Weights of a small mixture-of-experts language model, trained from scratch on English Wikipedia: 10 layers.
Below are experts of layer 7 (counted from 0) of a mixture-of-experts language model. Rows are named router (the router's row for the expert) and show model dimensions 64-95. Each number is 500 + 50 x the weight over its row's rms, rounded and kept within 0 to 999. Numbers have three digits each.
Before each expert's rows: a language model's description of what the expert responds to; "comes before" lists some tokens at least twice as common just after its tokens as in all text. This comes from a sample of Wikipedia text that the model never trained on. Tokens count by the router's weight.

# expert 50
It responds to: Table and list markup. Pipes, dashes and header words in wiki tables and bullet lists, such as No., Pos, Candidate, Title, Turnout, GK.
comes before: " |", "-", "|", "  ", " 1", " 2"
router:599448529489556547585524536439513529555501510523575506416421522521531471419518503438519560603526

# expert 53
It responds to: Sports competition terms. Words in sports results and tennis or athletics tables: tournament, Championships, medal, Challenger, Cup, country codes like ENG, ESP, FRA.
comes before: " |", "–", ":", " medal", " Championship", " Cup"
router:540487503449439515551535533385447497518555465436517517425352516576386500454534522521503520508466

# expert 42
It responds to: Infobox field labels. Field names and values in infobox and taxobox lines after a dash or bullet, such as Coordinates, FIPS code, Born, Genus, Established.
comes before: ":", "°", ")", " •", "N", "{"
router:520476474562550483406472496485463537524543541502451490447564534537467495427479573421473441536533

# expert 49
It responds to: Infobox and table labels. Pieces of field labels and column headers in infoboxes and stats tables, such as Purse, Pole position, Transfer fee, Votes.
comes before: ":", " |", ";", "}", " career", " by"
router:544455521496496560568510507465499554526548517466467521433502455548423456425520465497576476597610

# expert 33
It responds to: Abstract head nouns. Nouns after the or his, often followed by of, such as success, role, appointment, recommendation, theory, season, album.
comes before: " of", ".", ",", " in", " was", " to"
router:601506492419500608508439497601489496481439527539507482479465484470514469503500605490436437488450

# expert 43
It responds to: Conjunctions and clause links. Conjunctions, pronouns and infinitive to that start clauses, such as and, which, but, who, he, and to in ought to be.
comes before: " the", " was", " be", " is", " he", " have"
router:521498522443526537503527520461474434440493530533416469496421513440447512466487517402495500498577

# expert 48
It responds to: Table header separators. Pipes ending header or last cells of wiki table rows before a line break, plus the preposition on and On before dates.
comes before: "\n", "  ", " 0", " 1", " 2", " 3"
router:556447428490558541517529473510532559538446538520514434452397458530531504516479496450532522495587

# expert 38
It responds to: Sentence-ending periods, parentheses. Full stops ending sentences and opening brackets before unit conversions, birth years or plural markers, such as (, [, {, $.
comes before: "\n\n", " The", " He", " In", " It", "1"
router:501520435597534506482534586511492504555534504481464439400486582468524471452543485420474521463478

# expert 26
It responds to: Adjectives and modifiers. Adjectives and hyphenated modifiers after a, an or a hyphen, such as similar, black, successful, modern, -based, -year.
comes before: "-", "|", " by", " to", "ly", " with"
router:501501446475537623414423471576546636560497513490480524496441508522528510513544470426516414500520

# expert 60
It responds to: Sentence endings. Full stops, closing quotes and paragraph breaks ending sentences or lines, also abbreviation periods like U.S., question and exclamation marks.
comes before: "\n\n", "=", " The", " He", " In", "The"
router:459520487558612515531501547513507462521513526517522441454455495522486503508552548436529401515533

# expert 8
It responds to: Prepositions. Prepositions linking phrases in running prose, mostly in, of, for, at, from, after, during, usually before the, a or his.
comes before: " the", " a", " his", " its", " their", " her"
router:526491467495606524489503519581523521527438480471581478448383528512423383504545508497570500467510

# expert 30
It responds to: Narrative verb pieces. Verbs and verb word pieces in plot summaries and prose, often after to or he, such as returned, decided, wants, bribe.
comes before: "ed", " to", " the", "ing", "d", " a"
router:460471455486584571425529518488500557439500521501598557487435444500481449479497583564502449482470

# expert 51
It responds to: Section headings and breaks. Equals signs and paragraph breaks framing Wikipedia section headings, such as ==History==, Early life, See also, plus sentence-final periods.
comes before: "=", "|", "-", "\n\n", "The", "\n"
router:522398535484554508519417495491580503471480468489543594478463435472453537494505487456572425530566

# expert 0
It responds to: Prepositions and conjunctions. Prepositions and 'and' after a noun or past participle in running prose, before an article, such as in, at, of, during.
comes before: " the", " a", " his", " their", " its", " an"
router:502489494452558553550476497556536576520468541474547522490398438543464499545499500474543464517514

# expert 32
It responds to: Commas and conjunctions. Commas and clause-joining words between phrases or list items, such as and, but, while, including, semicolons.
comes before: " and", " the", " he", " but", " which", " a"
router:548494452427505527478492439576532470558470562483487554475483503562510563427538514482465517534496

# expert 6
It responds to: Table cell separators. Pipe separators in wiki tables, mostly after a name, score or label cell like review sources or teams, plus semicolons and slashes.
comes before: "  ", " 0", " 1", " 2", " 3", "\n"
router:488488476545504564492557516412480557566483561582532494483346554520458477546532468463510582521647

# expert 16
It responds to: Line breaks, markup. Line breaks and blank lines in infobox lists, tables and taxonomy entries, plus equals signs in section headings and table-separator hyphens.
comes before: "|", "-", "=", "The", "In", "On"
router:525443493567574500528467490515507510566502489505494555537397482596435425497515592518467457497497

# expert 63
It responds to: Clause connectives. Conjunctions and clause-linking words starting or joining clauses, such as where, because, However, as, that, but, and verb endings -ing, -ed.
comes before: " the", " a", " to", " that", " it", " his"
router:528485467438602584522503488533557551460442571527533423517464523449481520516487540479487515430582

# expert 13
It responds to: Possessives and prepositions. Possessive 's and his, her, its, their, plus of and by linking nouns, as in Tsar of Russia, created by his.
comes before: " the", " a", " his", " first", " an", " own"
router:571491396470576470589460462441602471412469545531514508545326587648500392490451497494501458460554

# expert 36
It responds to: Sports result tables. Cells inside sports and record tables: plus/minus goal differences, months, Round, venues and first words of notes, such as +4, Nov.
comes before: " |", "|", "–", " +", "1", " round"
router:565524468429437527474535474494433586536543525484550513462503504505401462448540513480580505515499

# expert 34
It responds to: Plural noun endings. Plural suffixes and plural nouns ending a noun phrase, such as s, es, ations, people, members, children, as in "Reports of".
comes before: ",", ".", " of", " and", " in", "s"
router:547377452571533495531518423423512524431479484487487458553492530448460509487436543470441447477518

# expert 24
It responds to: Headings and awards. Equals signs in section headings and award vocabulary in lists and infoboxes, such as Award, Best, Nominated, the colon after Awards.
comes before: "=", "\n\n", "\n", " Best", "See", " Award"
router:534552537550515504422430583450532511542509463445459540551492525479443446503580504484516452478508

# expert 57
It responds to: List dashes and hyphens. Dashes opening infobox-style list lines, hyphens in compounds and ranges like one-year, 790-1400, and table separator dashes.
comes before: "-", "|", " •", "1", "0", "2"
router:576499555509614490460417439497436490547526550478528485397494580430535472512527526461496517511474

# expert 56
It responds to: Closing parentheses and years. Closing brackets and quotes, especially after years or figures, plus recent years like 2016 and 2018 in dates.
comes before: " |", ",", "\n", ")", ".", "–"
router:540503527444615528551460535447495508468491554530487476520459521539426558544422498489545506489491

# expert 47
It responds to: Table cell separators. Pipe characters separating cells in wiki tables, especially after numbers in scores, stats and astronomical lists, plus slashes and semicolons.
comes before: "\n", "  ", " 0", " 1", " 2", " 3"
router:496407472488604510457540455471442575493457497521512519523417541510536488551479484452555512500534

# expert 2
It responds to: Institution name nouns. Head nouns in names of organizations, places and events, such as University, States, League, School, County, War, Committee.
comes before: ",", ".", " of", " in", " (", " and"
router:470504418514552575517467544454553566551531543410463519499489660483443501480443545401517466473470

# expert 40
It responds to: Periods, URLs, codes. Sentence-final periods, plus dots, colons and digits inside URLs, DOIs, catalogue codes and timestamps, such as klfd1410.com, http:, 7:58.
comes before: "\n\n", " The", "\n", " He", " In", " It"
router:551446507520553495496518477500568476516520522515472501502398503558483541532530496458467489488624